python train.py --router_score="softmax" --lr_router=0.000871 --rope_fraction=1.0 --init="uniform" --init_std_qkv=0.0461 --decay_fraction=1.0 --dataset="wikipedia_en"
Below are experts of layer 2 (counted from 0) of a mixture-of-experts language model. Rows are named gate (a neuron's input weights, with its number), up (a neuron's input weights, with its number), down (a neuron's output weights, with its number) and show model dimensions 64-127. Each number is 500 + 50 x the weight over its row's rms, rounded and kept within 0 to 999. Numbers have three digits each.
Before each expert's rows: "mostly gets" lists some tokens that are sent to it at least half of the time. This comes from a sample of Wikipedia text that the model never trained on.

# expert 51
mostly gets: " ", " end", "+", "   ", " circ", " re"
gate1:387519483487501442440511537545526506503564515550555518519443546507492420524521408522615512623490430521548514503554508421544539465503497441490461496452643441468581520536488531436486501479452437
up1:489558468513503551465539565545580505430481453531445587480468456560422492479402494543443436518470496514500549474445441575539523463576488451492444490485589586469482499520529593527494459424539462
down1:503486455487472553496463524521438538467403544563479450525510534454445488436472487538516505394512601461558485489531613591385469541538436604555537466542475575535546489494454599459556466552456438

# expert 92
mostly gets: "1", "2", "4", "3", "7", "5"
gate0:462507500465471462455445428509460517451513464492449520396486530521343492564406523504437455493507484481572552447454569440480413456542494500575534525592642538540434486554470413480523475517491520
up0:524430471462529476500411499534480601517544495534543490426515520566495517434550492387437471513451433459515639517478439410529495545492431496479495529427484542323435496448483542577506472450444414
down0:544507501524513474559479586562508444494454569424536467424451475489496463606549574516492577522459541500576446529550502558535443496519470469517542545510476601521488432458506469449547501591522520

# expert 15
mostly gets: ".", " \"", ").", "\".", ".\"", " ."
gate2:498528492482476476524592396550528505465402505543521461471336510463623497476499518548520536421516555556486509455479524444584404540507473411572587478492474604500567526555504411496482433495469515
up2:503491529514443551541566507505443522453507410538481385537594493474499576585468524486547528574531511445570464492487483463548601475471503422461509553578472472518502447400515532494522516401584448
down2:486456496483648561478493529471529529511559512531387552544511423476579518555540461514433495474495371558439591465487511489525443473471498521416501437550461419492554535537477401534579492468525500

# expert 94
mostly gets: " City", " John", " York", " States", "ton", " George"
gate0:482511508441541524466533532421537488553466504487497480495433422543484515500543484408462481497458532479467632439525511573423457476499464404512505464450517519376523468501491501554512630516497447
up0:468550504577439552464570473537590511539556538530389536581555550457463438429498441408574543505477540481480658492451421483571560559549533539521511529492409370538473541534477429501502433435555602
down0:499469485471472423445537512527437553520536514513552547432553485439576504553554519553411445543530416510484323535524562437494435450446454483460545513558553542491490488490553554458524428565513488

# expert 19
mostly gets: " Mar", " May", " She", " Car", " inter", "che"
gate1:469430588460470454552564544455569544470585441562446538459485517450470428523426454479466555442516422463558501516542516426553487556468484411530416495482513431391528521471493480576549470494433536
up1:451523536524474492495488521580433481504409503497562563546492452543498549508516493572500471553480452562483468498490512461451455405428393467467433457540593467488419470500411566467481457501425468
down1:593645476542476513446525456538490469513516571463578623446500388513615527495470466455482534457535507443521464514405471422519531479486534504581480485550442580517532504479531477500447461474481498

# expert 23
mostly gets: ".", ").", ".\n", "\".", ".\"", " \""
gate0:495432472576486434525512444552525452467495446423575473504550442532433443495598469477521454548418500581463454478504529418528451407557416483483446530504517569500531477440475535508490553647416568
up0:514558498443510493413437608487462529573473441513458473488458453534468503462531499493498479536440503521412443452449465489426593437509531518577505557543457556469404514457517575539464582481517574
down0:500471538441490505562488529503508460529492479552521498522546578535400506544552468427490517549532502403462527571544580498460451589391497562503456484403555439575453531547494473438580491510456547

# expert 16
mostly gets: "\"", " John", " She", " inter", "ö", "che"
gate1:525480598441528447544529480582431587484525579542516437442421477445645459527477514470517466451435479564560539476552559477584483520514529488628557526542488553466615514480453449528497452452492546
up1:506586536541493436479525489483565463532465497465473413518495468568620491482470562453429548493573537488484485563528534527468464459527507502450501506455534374524438512515551559392450543487454455
down1:516507464449489461440569432577428525448596508471508570507566472418399508505566479497411514543491490523519450578457473409538541488501477541528529463536440578385437484476528431517449469515548548

# expert 56
mostly gets: " m", " United", " Re", " v", " No", " St"
gate1:465523457527471491516434425498471488520455437542647603489449589532498567450535501507586443535504496432436492452463514569475414500526494437476477533550484577440573551504484516518582543521518470
up1:526612480521502524546472510497491497551520465499559507435613453434456470582456442514481521408432446607551540455495483468487478511516503489488463469470476639504417410541479526434425392422521451
down1:592524463528492425539482526505441449506549450430498441555521544515506520508444493439654525447526514460534510549425548540500438528480496535497561459497505571518439490513541621446483466489486436

# expert 55
mostly gets: ",", " (", "),", " United", " November", "\","
gate2:501575465447496516484447491536579532467515447458446516493406577464595516522504530497559449429458511506505340493489552449444387511441503479561543546481509495494519394440500557519528507517510503
up2:495505557553577588447549430383485451502530398530470453531512518544591469475539464527494503502536471508510458479505437494460593464555483449459456513452486493518471495445540627523549513517495528
down2:519508602495520494463485438556466539528484529561505473539585435521485516532548446558521579451495518577472608539533474638518514502575562496469492462442447565499477525466463423541574576586538463

# expert 66
mostly gets: "-", "See", " ", " Species", "sc", "ot"
gate0:501477507380529518491487489564463535570498486542505472526424430568490538452483489486561496461500456472446503451489447437454413429549508507522488525538545521548491552508416458492546510589551490
up0:517476539464548542543518406460563458579443494490503483592489456590496514441486530558566616500431514481538479530537462523532441426490413564422540508576442565523587536492512496509506542464535492
down0:474512485542536553519506438516467489457490522506557468426502542535498503570578499481594503417486400531563423555558414429475473470490383376588502526520445468416489530555416512502487474533540471

# expert 93
mostly gets: "1", "2", "4", "3", "7", "5"
gate0:480501541540644495425551504522548588567426466484495550532560490461402582529409493458493423471518513514517561500461492480531508508433464476450500483521534484478471498529453472496517501555457600
up0:535472543436516590481520509488516518508484472514509570503568488397484500547498554474472480504527538447457388449530477485451543455488580521442408545566460526520557602552505524410567514438501589
down0:497590424474516416494509589542527587473564505484550472501470465569480486517531612499503513534481544566462487565465458510480443441447456500449509587447594585457456540481489483471447569520470579

# expert 1
mostly gets: " c", " d", "%", "at", " st", "ar"
gate16:535540515553543512525452504585494398488611521572475507458601581501519498546562448503581477557424519616536494483460514488506522595470482493490503537517455390487565419440464513534471491555459517
up16:516432537467499489523462562585556507465535498532559533452474469591637509533519451443529507432571487612449489460424501430515374497552466421545558545459491525569446571496507516559561395486565440
down16:460549440575545523566553486555578434486502484519551470485547485531450606447528499451531482487466507487501457445540415453615481450579532455568536521443412510592520443565503588580454450523588534

# expert 46
mostly gets: "m", "l", " sp", "ill", "el", " Mon"
gate1:620451518556577528467457520487466510511509474373525500497539454495523506554506512484521597426427570570410520548511489490530515521430626467426454585466541497459558535475461523499639496472520550
up1:556579483506409577528504449530415491527483543531541570555527491618533516526510526549569445490497458485452591553531361476598456519532536450555519485540518389530474482433536449481576446484504531
down1:586526432381434470486440516484546466480465553443483399578485416482443441546484445528507388524474517511491503545464488563547494510496559538533498491427553516461500524559459520519617546481541436

# expert 58
mostly gets: ",", "),", " that", " years", " November", "\","
gate2:526532577451510476487458530511548646449540527509535353453489497476509518598520494427453547468484472549501477434473493499482429445409557455492486514532482563578373459525496563509622480509508498
up2:482385499514543501475460376587511449546524518539492472575533536557519576533450466549563579392494599566484538553501520436518570545517471495531459455451480421553427512519507492529477406482570555
down2:516590573509546490502511586409505460477398501476468513469394531463439513479541466460527499469491539459467502566423431520572381436513562489414608581519542533482593524540436524488531502478450554

# expert 11
mostly gets: " the", "The", " Cup", " The", " La", " Mad"
gate0:573420479553498507526585562647483533468442504450468586477499436538441499520480618562527499497471504490479490502524427570441510470544471529507547439517512475468446477437569466481341454451543506
up0:467589477590394507541513428604593461464402534537359506454554444547468500566531521481508506562451564474406496421547503478486551449422477494569456596478464472508491429436416457522526464513503485
down0:608533522492620454524451593538440523466510470523547529469616467467464535556487467521584507512545470539587479601588429491491434562556478559517510493548490453535594576495481521421477511528469495

# expert 85
mostly gets: " City", " John", " York", " States", "ton", " George"
gate0:576505442492382566496541445494546525541548447560513468461451479469539498571487488467550431532468528467461469450529582452527487514441553520534503454459561460405515535505482492528533511526495425
up0:612486431486547497397602595569493538537466569414491538452521420420473510516386423507423506475495532575473516526427550540480481420537522494497429530605464406477439518527506463543452437510543595
down0:515397524454416479512521586498453603507554419405472508537571438519461464515444502515453497449471484459432625524524480457431483495538471470469552539524451526544534460501568438550586561516619625

# expert 95
mostly gets: "1", "2", "3", "4", "9", "5"
gate0:416470513523476400460396520454502497479451513499507608413438456522350448522463525486473448514449434470541487517587533479485504512542464470527501512474466546567451475541464513558461505488477541
up0:428450578618483456547471472458503533459560575495531589521520489524428564381595544603488516488477493520450502393550498479503515502580523526468572445489374532477441537474466511580513511429566462
down0:560554425476519457455520437538474470523512427500541457536518545486507525508550559534512478533537454431465437476470551455493508462457607488534407429552601458555566533505473531551566515477487564

# expert 18
mostly gets: ":", ".", "),", " by", ").", " of"
gate16:462577538497500445551550416485458559557481487514522463472442479408426439507474555455582480495497483500444529509448587513541490556519435544568611462428513417577505443549490466439428439585521471
up16:479569542503587537506501516431465554485584496466541470481485501488493526561477420531526590509505551629572430528497508474532464518513573459454499521572463577521530497468571403509483430522457517
down16:470507488455534441488482469485490487487480511457436570519590551576526470471481527488425540378507530518615404495506560478498447485439456445476361507452459495445528425519569523496629591432450512

# expert 52
mostly gets: ",", " that", "),", " August", " November", " July"
gate0:446451482527549503552401491467519481448470539576516442552570513512530508507561543422469525533512457498540503523394461480655507498464521444463490526578471543545459495458506544471500537504462504
up0:606520478562511541568395479419544432526452474517555546546494497537430485359427517483469486429556486490439443554564450504541523498500431516478451506506549488421548467500502430447481444561471480
down0:533511502462394485572579522554499478463479411499507520503503542559441513552464497588550562471575510548515418491465579440467480441489506466574485444465501424503593583545461475432663492552519482

# expert 21
mostly gets: " May", " John", " Mar", " She", " Car", " For"
gate1:491446504427485500502528519583479451580528484477579453577488513543450504571510428496503529501549486510585456565392448494579461453523510385500506466429466683447493481529497440521545544496468562
up1:500548387468505512509567473476577446525432458516503388526560468547491529447546523465464453487546572520479491445498588486391478572504544479476500462547565423440534556443493545502425479490497468
down1:532479599535437599420478526463474534627484515412463640460529504460497437455495447558432577488525588490448493482422488412476526497491521467473574500639485468497539511531440517476445507555441513

# expert 54
mostly gets: " United", " South", " National", " North", " since", " West"
gate1:506416420530605479556462530471489385466450495472530558480499540544595446515544492546569565507448538528494484529459520445558520410484370493470535508517474529472473573480469567556614377402513509
up1:491470532440468560515558611581508509514535493516455504476424476422506487385470493485486495556394620523391478548516520557499506552536554458472426597384558511586470520498529516511386579527447451
down1:537518463500499516518498534580467451445442566471470594566481519525521481505456572442506630534429404497442524513520495494615491569475500530519576501499461401519486449505481603522508448518412452